Experts of a small language model.
Size: 12 layers, width 192, vocabulary 2048, 16.1M parameters.
Experts: 8 experts in each of 12 layers, a sigmoid router, a shared expert of 128 neurons.
Training: a variant of SOAP for the experts, 6154 steps.
Below are experts of layer 8 (counted from 0) of a mixture-of-experts language model. Rows are named router (the router's row for the expert), gate (a neuron's input weights, with its number), up (a neuron's input weights, with its number), down (a neuron's output weights, with its number) and show model dimensions 0-95. Each number is 128 + 32 x the weight over its row's rms, rounded and kept within 0 to 255.
After each expert's rows: a language model's description of what the expert responds to; "mostly gets" lists some tokens that are sent to it at least half of the time. This comes from a sample of Wikipedia text that the model never trained on.

# expert 1
router [109 179 128 147 233  33  90 135  90 143 174 171 129 118 111 172 150 124 128 121 126  93 115 117 195 135 145  69 164  68 113  76 151  64 198 160 113 112 127 125 152  81 169  64 116 168 124 138  89 143  92 140  73  96 117 122 135 130 112  79 125 174 159  74 162 158 165 118 134 119 138 178 168 143 169  58  88  83 184 134 134 181  77 137 129 167  80 145 138 135 148  96 146  67 116 156]
gate0 [152 149 106 159 139  52 110 170 129 156  88 146 141 198 176 126 134 175  89 169 117  81  80 107 144 133 108 150 120  73 118  58 165  72  31 108 153 113 165 123 159  91 116  79  96 124 142 119 120 147  79 112  82 129 130 162 155 141 106  82  87  84 117 154 143  80 119 117  89 109 137 118 152 117 141 114 117  53 155 124  82 117 107 125 114 190 144 139 114 180 143 121 111  95 130 158]
up0 [142  98 141 113 145 102 137 125 221 105 101 120  79 115 146 137  96 130 120  85  96 132 129  79  72 170 145 136  98 147 108 136 124 184 206 108 179 103 120  78 104 158  44 127  90 194 185 100  90 126  38  82 168 164 106 113 157 153 159 135 118 104 125 110 142  85  97 170 106 142 127 149 138 150 168 129 120 153  91 194 102 153 152 153 101 145 205 122 137 133  80 137 169 177 101 124]
down0 [107 123  42 119 159 103 120 158  53 133 126 158 110 127 126  95 131 121  91 167 155 167 103 149 175  73 135 147 136 129 186 101 125 112  78 158  96 113 147 183 211  63 171 117 123  90 131 143 118  92 181 135 101 101  97 149 137 192  82 128 120 115 160 127 170 165 146  93 105  57 185 166 132 147 149 118 106  69  88 147  91 107  99  82 128 136  62 194 106 152 140  73 115  90 120 149]
gate1 [111 163 179  87 152 123  66 148 113  39  65 177  99  82  99 135 221 128 112 160  96 130 136 184 169 173 109 136 130 135  96 121 167  80 134  82 105 137 182  88 115 162 134  73 147 147 131 107 115 103 146 227 127 166 106 106 106 139 115 148 120 146 182  96 109 126  97 156 142 109 166 126 135 108 121 124 105 139  79 152 138 143  64 133 107 124 132  73  83 159  95 172 140 206 134  85]
up1 [149 214 116  91 205  94 164 134 147 139 125  87 122 120 120 130 133 126 166  84 125 118 154 121 151 129 165 158  69  98 121 113 108  79  85 162 124 171 129 165 161  81 111 149 122 108  77 136 101 112 174 102 160 140 152 168 120 161 177 129 112 145  98  85 145 118 137 162 156 100 149 172 105 161 132 140 107 111 112 102 147 100 149  71 122  93 150 121 134 114 108 118 146 117 143 104]
down1 [101 115 117 149 159  86 130 145 173 109 170 103 166 153 134  91  95 125 192  97 124 144  95 110 124 147 199 120 138  93 129 137 158  88  98 153 167 112 111 143 172  96 188 182 148 116 129 182  86 130 172  92 136 112 137 135 129 127 107  90 112  75 137 160 129 166 139  90 171 189  67 116 127 122 130 206 161  99 119 141  91 129 196  69 105 109 143 204 135 138 163 142 157  83  92  87]
What it handles: Prepositions, articles, conjunctions and auxiliaries inside narrative sentences, especially after verbs, such as through, in, from, that, was.
mostly gets: " that", " was", " their", " which", " its", " with"

# expert 0
router [106 151 112 170 123  83  78 161  49 153 125 128 105 162 137 154 179 132 107 106 114  68  73 140 128  42 182 114 149  64 109  90 160  80 147 152 195  69  91 101 168 120 168 147 165 156 126 124 141 165 118 143  80 109 146  91 115 112 115 124 129 140 104 126 153 131 131 146 115  86 142  62 175 121 137 145  93 129 139 126 133 129 106 110 197 112  47 146  91 123 118 125 105  71 107 102]
gate0 [154 119  95 192  89  99 147 107 160 115 142 128  61  89 104 151 113 112 154 113  83 139  85 128 132 112 113 115 101 148 135 188 166 100 150 130 190 126 118 144 167 126 192 129 112 125 119 199 104 110 124 136 163 133  84  79 143 129  76 174 114 138 141 147 211 105 111 100 155 134  92  85  56 144 128 110 101 113 111  91  92 165 122 191 185 136 130  94  77  65  55 191  64 109  90 166]
up0 [115  95 137 154 144 172 145 152 109 122 185 102 128 106 155 157 128 116 105 203 147 141 142  98 150 144  84 152 141 188 139 135 196 137 166 140 177 142 111 132 172 147 195 169 161 211 142 115 127 164 111 116 145 109 127 123  92 118 137  86 137  71 139 119 164 100 154  86  96 113 121  80 180 121 134 148 100 112 151 173 162 147 111 113 171  59 114 130 122 100 107  84 128  95 135 126]
down0 [164 129 136 143 113 118 137 182  92 165  39  84 194 185 164 118 129 106 103  86  78 134  80 100 124 110 149 156 125 119 132 110 114  71 134 168 122  97 133 106  99 114 176 110 123 157 151 160  55 168 172 120 144 228 171 115 130 123 114 128 171 123 128 120 149 146 120  96 130 113 106  60 131 173 137 152 138 113  55 149  75 135 144 117 132  90  78  64 177  79 136 141 106  98 107  72]
gate1 [149 140  62 108 110 121 115 137 113 100 114 121 117 149 129 160 109 112  96 110  56 157 135 133 113 170 234 136  82 127 144 121 114  71 126 145 108 121 110 171 154  92 115 134 142  59  86 109 116 177 156  92  96  63 124 207 120  75  71  85 132 123 192 165 151  59 101 104  89  93 207 148 151 105 117 110  62 147 104 136 107 169 175 149 147 110 112  87 145 120 167 124 149 195 140 146]
up1 [169 137 152 133 161 105 125 146 171 118 155 126  58 130 149 149 133 127 181 210 161  99 124 206 163 127 171 140 133 176 120 172 156 171 130  85 140 128 154  73 152 150 135 105 127 118 214 204 155 107 126  94 108 146 131  92 166 109 144 132  93 123 132 125 107 116 163 108 146 137  73 148  48 103 132 132 132 179 148 211 109 163 155  94 189 109  78 146 143 128 108 176 148  85 143 157]
down1 [148 171 167 179 134 119 140  91 176 166  93 112 153 177 164 100  88 109 155 127 170 124 116 116 169 134 172 148 151 121 119  89  99 119 187  61 109 118 145 164  65 135  68 173  82 153 115 133 116 166 173  86 118 120  82 144 102  95  83 196 123 167 103 123 163  99  87 145 143 162 114 111  89  78 115  85  93 175 159 115 165 100  95  51 119 143 101  89 111 162 187 156 126 108 148 193]
What it handles: Word-initial pieces of verbs and auxiliaries in running prose, such as ex(cavated), re(jected), s(lated), be, would, have.
mostly gets: " be", " would", " ex", " re", " imp", " have"

# expert 2
router [124 154 157 159 144  87  92 165  91 148 167 142  85 164 115 184 165 100 160 122 120  85 106  78 149  83 138 127  85  92 115  91 131 118 141 141 101 115 146 132 154 153 136  98 108 107 104 135 160  67 108 154 120 104 146 123  97  57 120 138 181 115 134 132 111  53 108  92  77 139 119 112 179  66 141 150  60 102 124  90 135 237  60 130 179 154 111 196 120 115  97  96 118 152 181 136]
gate0 [115 123 154 168 177 107  91 154 104 111 180  95 154  37 149 118 122 134 105  80 144 160 129  90 178 144 100 193 136 158 139 157 116 112 150 129 103 114 170 114 108 188 136 115 186 121  96 168 142 122 100 151 136 118 115 154  52 105 122 125  96  86  87 132  85  74 108 133 126 141  95 101  92 102 138 112 173 169  46 163 111 174  85 142  73 104 129 129 116 176 118 131 141 115 135 161]
up0 [108 145 103 159 100 135 171 101 104 152 146 110 140 145  77 142 157  93 129 109 135  96 142 173  89 122  28 160 150 113 135 174  68  74 147 108 179 190 125 143 159 180 116  74 138  83 209 103 187 167 146  97 159 176 146 105  99 111 123 128 106 180  99 112 116 171 109 164 112 141 164 180 146 138 136 133 145 161  85 134 125 101  95 140 129 171 107 153 134  96 115  95 128  98  50  97]
down0 [151 138 133  83 114 128 114 167 113 102 146 144  87  70 105 125 153 123 125  83 142 129  88 110 156 118  83 174  68 165 125 100 130  90  81 151 111 137  84 120 117 135 150 144 109 111 152 153 159 172 167 143 182 134 111 170 113 171 172 136  97 102 110  89 105  56 132  99 109  83 163 115 117 171 172 140 149 123  66 142  71 176 158 101 138 126 122 113 171 113  55 151 127 153 189 109]
gate1 [110  26  66 146 136 168 118 156 128 192 120 131 111 140  87 133 142  97 170 126  86 115  86 133 188  87  99 117  82  89 184 101  88 100 139 114 174 136 128 113 154 188 100 117 112 178 155 144 103 170 113 104 109 110 135 121  93  69 160 126 168  58 140 152 155 105 157 152 147 145 137 148 127 121  94  95 108 123 193 169 182 154 141 141 119 114 133 151 163 147 163 163 163 147 155  80]
up1 [135  62 147  79 216 194 141 214 129 190 161 164 122  99 172 122  92 230 151 139 151  90 143  81 145 122 122 118 101 141 136  93 134 153 188 114 143 136 127  83 146 107 179 119 115 156 157 126 110 105  95 140 139 103 119 116  98  95 121 131 152 110  90 119 154 111 136 127 140 114 125 124 113  97 149 148 113 146 140 169 194 203 118 176 127 134 134 182  40 150 148 129 128 116 143 130]
down1 [141 107 133 133  78 202 151 144 163 127 167 161 138  94  24 163  84 138  94 194 192 165 139  92 109 140  91 139  80  89 142  98 129  96 146  72 124 123  91  81  70  87 145 124  88 114 135  78 141 123 119 125 152  95 170 189 151 139 157 163  90  65  87 106  63 141 148 107 146  87 134 150 145 161 130 134 170 133 173 141  92 176 147 132 148 120 165  97 163 167  99 136 130 137 123 117]
What it handles: Line breaks, table pipes, periods, opening parentheses, quotes and == heading markers that mark up text structure, e.g. (CDC), "The Songs.
mostly gets: "==", " \"", "===", ").", " ==", "="

# expert 6
router [118 119 152 144 114 114  55 134 131 212 176 112  71 112  53 145 133  66 163 100 112 127 154 119 161 152 157  85 170  84  71 150 139 132 175 170  93 120  93  93 151 130 101  51 108 171  75 111 117 159 113 165 125 123 123 142 108 143  79 180 103 128 198 151 141  88 149 118  97 122 155  92 115  91  99 120 108 167 171 136 153 100 126 114 192 149 130 136 143 150 136  94 159 150 170 149]
gate0 [ 88 112 109 168  98 118 101  84 151  57 153 137 111  95  82 160  74  37 167 112  74 132 151  84 170 150 112 178 149 101 124 156 149  75 166 126  93  54 151 137 118 154 173  79 198 143 124 147 121  84 131 135 114 115 100 137  60 146 143  71  95 177 151 174 150 120 112 195 101 163 131 144 155 110 144  90 113 122 166 133 134  97 116  41 142 160 110  95 135 103 121 150 107  97 145 115]
up0 [134  46 121 118  94 157 153 102 133 163 103 155 150 182 151 151  88 162 159 148 112 134 127 102  68 178 114 162 155 158 181  50 133 135 109 214  99 148 124  94 111 113 144 154 100 105 187 152 138 144 136 161 107 121  67 100 152 164 158 141 207 164 174 110  95 110 152  97 101 103 171 131 168 155 152 162  93  98  98 123 155  95 105 169 105 151 138 110 118 123 114 125  64 131 109 156]
down0 [ 74 143 145 146  50 131 129 155 157 181 137 153 112 132 142 150 127  75  83  66 108 165  94 116 118 115 172 178  76  92 113  82 145 117 144 198 134 136 160 107 164  80 108 119  65 141 211 138 129 109 159 146 127 126 112 138  76 121 140  85 104  91 115 197 174 109 135  88 116 142 134 178 154 131 114 110 175 117 128 140 121 100  98 110 134 134 155 103  98 147 124 168 141 136  86 166]
gate1 [158 163  76 131 154 145 140  99 129 145 101  99  99  76 134 205 128 100 111  81 180 164 125 115 129 195 156 100 109 110 128 116 128  97 121 144 131 136 134 132 146 122  87 177  82 113 116  98 183 136  86  82 141 150 134 138 110 197 138 175  44 112 148 163 103  71 159 173 111 142 134 168 123 100 137 122 124 140 112 129 124 122 141 135  87 177  99 121 171  88 107 157  46 126 115 150]
up1 [ 92  82 149 124  71 118 100 133 158 113  86  78 144 155  82  74 148  80 186 111 104  55 137 148 121 127 172 133 162 180 144 100 140 133 149 134 163 164 125 111 119  90 161  75 149 128 151 171  99 135  91 158 122 124 134 118  64 109 150  72 103 155 136 140 149 122 123 162 112 116 161 110 102 126 186 149 105 149 134 165 109 140 133 159  83 108 173 118 125 194 160 134  96 117  86  80]
down1 [130 111 111 123 100 111 156 157 107 156 100 173 167 146 148 101 164 174 136 130 177 122 104 185 127  83 117  54  74 128 110 198 160 107 137 174 138 103 133  85 157 151 104 132 167 114 106  89 124 113  79 141 187  86 166  84 104 123  69 136 154 133 137 147  80 141 133 125  81 120 126 130 139 196 142  94 102  74 170  72 137 123 109 149 190  72 120 114 126 100 133 103 136 118 133 129]
What it handles: Short consonant-vowel syllables inside names and words, such as Ro, Jo, Li, ri(ff), Merk(el), c(iv)il, Can(ad)ian.
mostly gets: " Ro", " Jo", " Li", " Mi", " Ri", " Har"

# expert 7
router [114 148 158 163 143 149 131  96  71 141 179 152 124  89 103 171 150 125  55 143  93  98 104 106 141  88 168 101 119 100 128 143 162  64 170 100 165 170  75 135 117 131 183 118 152 116 115 141 148 158 136 126  93 146  80 148  80  75 109 140 128 140 117  83 144 109 108  96 145 175 166  95 202  87 152 152 128  80 133 131 190 159 129 105 135 140 126 122 169 144  68  61 142 169 133 113]
gate0 [111 113 102 123 141 111 107 136 134 128 137  55 147 119 135 152 120  85  79  54 107 116 157 141 122  97 208 121 141 121 146 103  84 164 118  90 103 113  65 137 112 124 144 149 155  43 147 110 152  91 191 200 117 141  90 179 109 131 109 127 138 139 161  90 127 162 118 114 124 165 154 134 104 104 138  71 112  93 154 144 178 151 127 163 155 124 137 118 186 124 147 109 117 164  87 103]
up0 [ 84 135 128 110 123  94 158 132  90 131 181 137 125 113 108 108 104 128 166  70 133 193 136 135  90 139 148  99 160 104  98  61 149 161 123  19 144 147 163 167 117 126 123  79 143 150 130 190 102 128 136 201 151 146 162  96 194 129 167 112 139 118 169  87  71 146 120  85 102 177 143 166 143 120  96 148  64  95  85 108 140 116 117  73 128 115 154  70 107 113 110 100 109  93 132  95]
down0 [116  95 155 149 147  92 108 156 158 123 121 173  56 134 156 103 112 120 134 112 168 181 139 151 169 135 131  91  30  95 192 109 150 137  48 158 127 159 104 141 127 168 111 149 151 102 131 114 104 116 129 151 120  59 186 158 172 167 123 170  60 116 125 144 141 111 119  98 163 105 128 181 176 134 106 154 107 181  98 193 199 163 148  57 144 133  82 127 167 114 144 115 113 148  78 115]
gate1 [ 98  86 171 147  98 127 145  86 174 109 131 139  92 108 131 141 166  98  85 145  63 113 111 127 126 104 116 166 171 115  94 176 141 157 119 128 123 175 132  64 152  95 226 146 170 106 159 138 148 168 190 150  99 117 136 171 132 116 124 193 140 166 138  73 114 113 104 140  91 216 101 131 162  87 139 117 157  65 125 166 173 124 137 146 110  94 118 195 139 147 134 137  28 164 134 144]
up1 [105 159 136 127 155 108 115  94 132 135  96 104 101 134  96 142 127  91 117 126 153 138 124 155 136 112 143 133 109 110 104 165  94 114 143 138  97 164 149 172 107 198 161 118 112 116 124 141 175 108 168 140 140  89 121 149 103 127  83 164 163  96  23 140 121  60 132 128 148 124  63 232 162 159 172  97 142  94  89 185 182 137 160 123 101 133 119 136 118 154  59 125 145  74 146  94]
down1 [ 96 143 120 127 116 127  90 110 179 144 140 155 128 152 141 139 180 160 127  79 136 105 123 123  97 110 172 132  95  88 154 107  62 125 113 112  51  84 151 144 137 110  75 131 170 104 123 135  62 168 116 146 138  97 161 104 146 164 159 148 129 120 150  97  87 158 178  93 111 144  98 100 127 181 155 162 150 135  99 149 145 120 157 146 125 144 198 175 114 172 106 142 116 104 188 159]
What it handles: First tokens in tables, lists and infoboxes: capital abbreviations like GAM, CM, FW, degree and minute signs, dashes, line breaks.
mostly gets: "°", "–", "″", "′", " ·", " +"

# expert 3
router [ 99 155 159 180 209  97 141 120  96 132 170 118 139 154 106 188 154 148 140  88 132 119 107  63  82 157 131  82 172  71 147 147 139 121 142 127  92 116  89  87  59 188 159  58 176  99 141 136 147 135  59 146 109 181  59  44 133 132 104 183 111 118 139  83 135 109 137 103 111 167 125 121 146 137 141 116  77 150 110 144 157 179  66 115 122 148 131 154 144 171  56 141 137 118 110 125]
gate0 [145 129  74 156 103  91 105 103 117 142 177  86  78 169 145 151 118 118 105 126 143 134 137 106  80 129  85 116 113  92 112 137  63 128 123 130  77 145 102  94 128 149 134 126 153  91 141 113 152 166 137 149 121 181  67 134 127 132 125 153 184  98 142 124 148 137 115  78 186 120 118 102  76 116 192  81 139 167 145 150 115 116 107  95  78 180 158 131 131 154  41 130 118 149 133  73]
up0 [ 90 211 135 101 156 148 137 177  59 179 169 148 200 157  98 111 109  99 123 136 115 215  94 173  95 142 103 130 163 113 134 177 132 127 117 102 156 129  95 117 179 135 129 122 125 135  91 220 167 134 125 156 151 149 101 109 103 147 183 114 137  91 157  79 103 102  87 131  93  95 154  91 174 138 178  98  51 153 109 125 150 140 133 172 132 120  99 129 145  79 163 140 109 154 152 128]
down0 [181 141 168 108 147  84 149  97 152 134 135 198 183 168  93 140 124 125  98 165 126 170  61 176 186 170 129 127 177 135 162 156 153  99 130 118  92 114 116  74 106 129  87 115 155 141 143  89 117 141 120 179 153 110 162 141 154 106 128 191 117  98 171 174  55 153  66 115 122 178  87 150  84 162  90 101 113  93 102 125 144 124 109  96 102 116  97 116 131 156 193  89 144 111 217 143]
gate1 [124 166 146 166 154 196  75 155  56 167 178  71 155 158 115 140 124 149 110  78 104 171  95 189 190 116  97 173 119 170 122 115 106 199 125 170  70  67 142 179 151 255 126 148 189 138 123 103 154  99  94 100 142 126 135 185 126 162 101  79 160 113 173  74 126 119 165 108 180 183 116 178 110  92 122 124 142  85 119 129 122 157 148 122 102 138 150 146  91 105 106 136 121  91 141 128]
up1 [106 117 109 125 150 118 125 143 134 136 103 159 153 152 153 157  56 135  79 154 125  96 116 129 120  70 122 120  78  96  88 114 138 163  49 135 115 151 140 141 149  76 171 196  91  92 149 102  79  97 109 129 166 130 131 118 133 120  70 151 159 145 155  69 120 114 124 136 114  73  91  97 106 114 159 137 115 150 154 100 200 148 187 122 106 131  98 100 138 101 132 161 105  51 102 142]
down1 [ 81  85 156 136 127 105 150 120 146 142 135 160 202 146  91 127 139  94 130 131 141 124  91 170  50 142 112 126 120  56 159 132 117  89 113 123 141  56 113 143 121 134 151 139 144 111 126  90 142 140 176 127  67 140 162  53  80 134 158 111 109  95 126 153 109 122 177 136 127 135 152  92 117 124 138 122 126 119 118 160 127 170 136 175 172  99 124  72  23 166 160 167 145 206 103 141]
What it handles: Word-final suffixes and common nouns closing a word, such as -ation, -ment, -ity, act(ress), coach, station, League, season.
mostly gets: "ation", "ction", "ition", " game", "ations", " League"

# expert 5
router [ 97 130 113 164 140  82 124 156 100 148 195 161 132 118 154 129 177 117 139 102 137 113 119 123  86  97 173  63 141 149  90  88 155 162 156 184 128 116 156  77 134 113 209  67 130 110 111 167 128 109  99 194 148 114 105  80 121 160 102 151 152 133 127  84  85 150 168 130  96 130  88 134  91 140 101  47 127 139 101  84 144 127  83 113 105 166 144 156  88 167  97  55 124  84  78 130]
gate0 [135 159 114 115 171  85 143 142 146 111 156 166 144 132 100 137  92 104 195 129  89 155  88  91 118 102 142  91 142 176 143 110 139 178 105 169  99  89 139 144 128  96 183  77 122 104 141 153 137 119 119 167 153 158 147 105 102 176 133 152 127 128 150 141 121 172 101 163 138  80  58 174 174 171  79 204 139 128 169 116 112 151  87  96 145 104 160 214 151 122  87  69 131 123 138 160]
up0 [113  79 138 147 111  87  90  96 124 136 175 136 150 131 131 115 111 136 118  95 115  83 161 115  95 117  79 178 105 142  67 145 170 156 166 150 139 160  85 106 104 100 157 123 153 147  61 174 125 128 173 135 113 172 113  83 105 180  60 147 111 160 105 136 164 118  97 154 139 136 181 143 146 120 157 146 109 170 118 183 136 121 128  98 114 171 112 180 157 131 147 109 154 178 124 147]
down0 [173 173  99 107  94 143 104  89 101 144  75 120  67  67 160 115  97 153 151 112  85 168 155 116 108 128  71 105 127 163 165 128 105 151 140 191 203 123  84 128 118 124 130 149 135 180  68  96 119 118 166 124 175 132 144 132 200 173 152  99 128  70 110 152  83 113 189 147 187 135 120 155 115 152  51 151 125 135  82 136 147 137  98 112 153 165 144 134 112 196 116 117 131 151 147 123]
gate1 [176  87 121 114 145 116 107 206 111 179 177 152 178 109 131 139 112 122  85 151 105 101  89 157 110  90 176 105 133 128 120 208 120 110 152 189 108 136  81  78 150 156 113 110 130  97 101  80 127 173  69 106 220 164 122 112 161 115 112  81  87 139 142 118 123 119 123 145 189 103  96 194 144 117 120 113  85 115  79 108 107 189 145 117 135  87 171 193 113 156 133 117 170 138 128 174]
up1 [124 188 147 138 114 165 179  90 136  82 113 101 156 173  98 140 102 117 151 129 136 128 126 124 129 137 146 124  87 107 203 129 124 148 109  44 115 131 195 124 124 153 112 149 140 135 160 133 122 114 140 148 134 115 103 179 110 153 117 176 106 184 125 124 171 162 135 178  46 100 214  55  75 142 163 136 174 191  96 113 142 128 124 136 136 216 139  51 117 100 102  95 102 153 115  47]
down1 [136 137 128 193  84 128 143 156 158 169 168 142 120 122 119 189 102 133 147 108 117 130 106 134 126 106  82 122 154  68  82 130 154 114  90 107 130  85 115 108  90 159 119  86 116 108 175 151 176 119 148 112  71 145 134  90 165  83 138 162 118 114  84 122  92 129 160 120  97 150 165 122 162 175  83 210 139 168 144 119 129 120 119 146 105  82 151 100 143  97 149 142 199 159 140 116]
What it handles: Year and digit tokens such as 19, 18, 1, 2 in dates and coordinates, plus stray space tokens between words.
mostly gets: " 19", " 2", " 0", " 1", " ", " 3"

# expert 4
router [147 135 126 181 159 111 101 106 133 198 138 236  81 136 112 131  62 165 120 112  89  96 161 102 145 135 167 139 123  95  91 117 190 143 146 153 112 149  85  84 120 122 145 138 168 137  97 196 123 172 131 156 109 125 149 117  86  82  95 148 163  94 108 137 159 148 149 116 137 145 104  92 129 119 122 121 121 138 167 152 149 138 108 125 138 199  80 120 111 143  97  82 144  58 175 146]
gate0 [155 118 138 113  81 115  93 112 174 127 113 180 107 109 164 127 123 105  97 171 159 126 137 132 152 114  97  94 108  99 136 156 129 157 123 117 162  72 160  72 134 143 151 117 133 117 130 158 125 136 128 131 143 179 170 164  53 120 110 121 104  63  58 127 200 144  97 144  93 170  65  96  70 155 167 116 121  71 121 122 151 116 171 124  90 133 114 127 135 161 169  96 151 107 151 185]
up0 [130 169 154 175 123  75 216 150  90  97 174 132 131 145  82 106 164  72 105 106 124 103 101 135 131 145 119 157 126  88 113 124 149 133 163 108 136 152 161 120 144 124 142 141 147 128 154  74  89  14 110 117 139  94 107 121 129 160 113 127 137 162  97 159  93 163 115 124  87 101  56 104 110 132 140 152 120 169 164 181 121 106 136 159 172 129 121 122 132 126 131 172  92 107 100  46]
down0 [136 113 136 101 114  92 111  74 147  75 188 117 131 126 146 119 139 177 145 127  87 181 132 121 161 160 148 156  99 117 118 130 131 124 127 192 141 136 101 122 137  96 139 122 116 112  65 127 123 189 135  57  83  86  76 131 144 193 146 122 182  76 162 149 202  77 151 106 137 172 149  83 114 154  90 111 114 136 101  87 150 127 113  96 133 207  83 141  89 123 211  88 167  80  87 112]
gate1 [171 121 165 139 168 131 159 120  92 127 121 124 205 139 121 152 133 173 102 148 188 126  90 129 150 141 154 134 115 130 167 104 161  46 124 164  90 170 107 161 171 137 139 175 138 184 102 123 136  87 116 167 106 173 146 111 177 105 141  96 146 182 147 153  92 142 103 142 167 177 162 150 133 142 123 142 104 146 135  93 121 119 114  84 181 143 182  88 163 171 129  99 141  57 136 103]
up1 [136 131 151 129 158  92 113  85 154 138 128 154 163 126 139 134 183 144 120 106  91  80 143 112 101 159 142 183 165 160 123  74 124 106  90 107 112 177 131  95 151 141 115 123  98 196 102 147 110 163  63 137 145 130 153 121 126  80  86 160  99  81 125 124 143  89 121 152 165 118 153 119 121 138 141 127 197  67 134 104  75 100 119 144 141  99  75 115 164  87  96 110 123 155 108 154]
down1 [ 78  99 161 156  67 112 110 131  68 122  48 173 125 147 102 128 120 110 154 107 160 135 112 158  95 185 113 127  85 147 123 155 106 103 160 183  60 146 107 168 168 119  63 152 157 157 123  58 139 140 176 120 141 105 146 119 114 173 117 176 102 147 135 103  60 137 108 204  82 153 146 152 169  87 103 111 136 118 173 125 142  70 142  92 120 136  98  53 161 191  67 125 138 122 186  96]
What it handles: Capital initials and middle pieces of non-English personal and place names, such as K, Z, Sch, D'Souza, Székesfehé(r)vár, Montene(g)ro.
mostly gets: " K", " Ka", " Z", " J", " B", " H"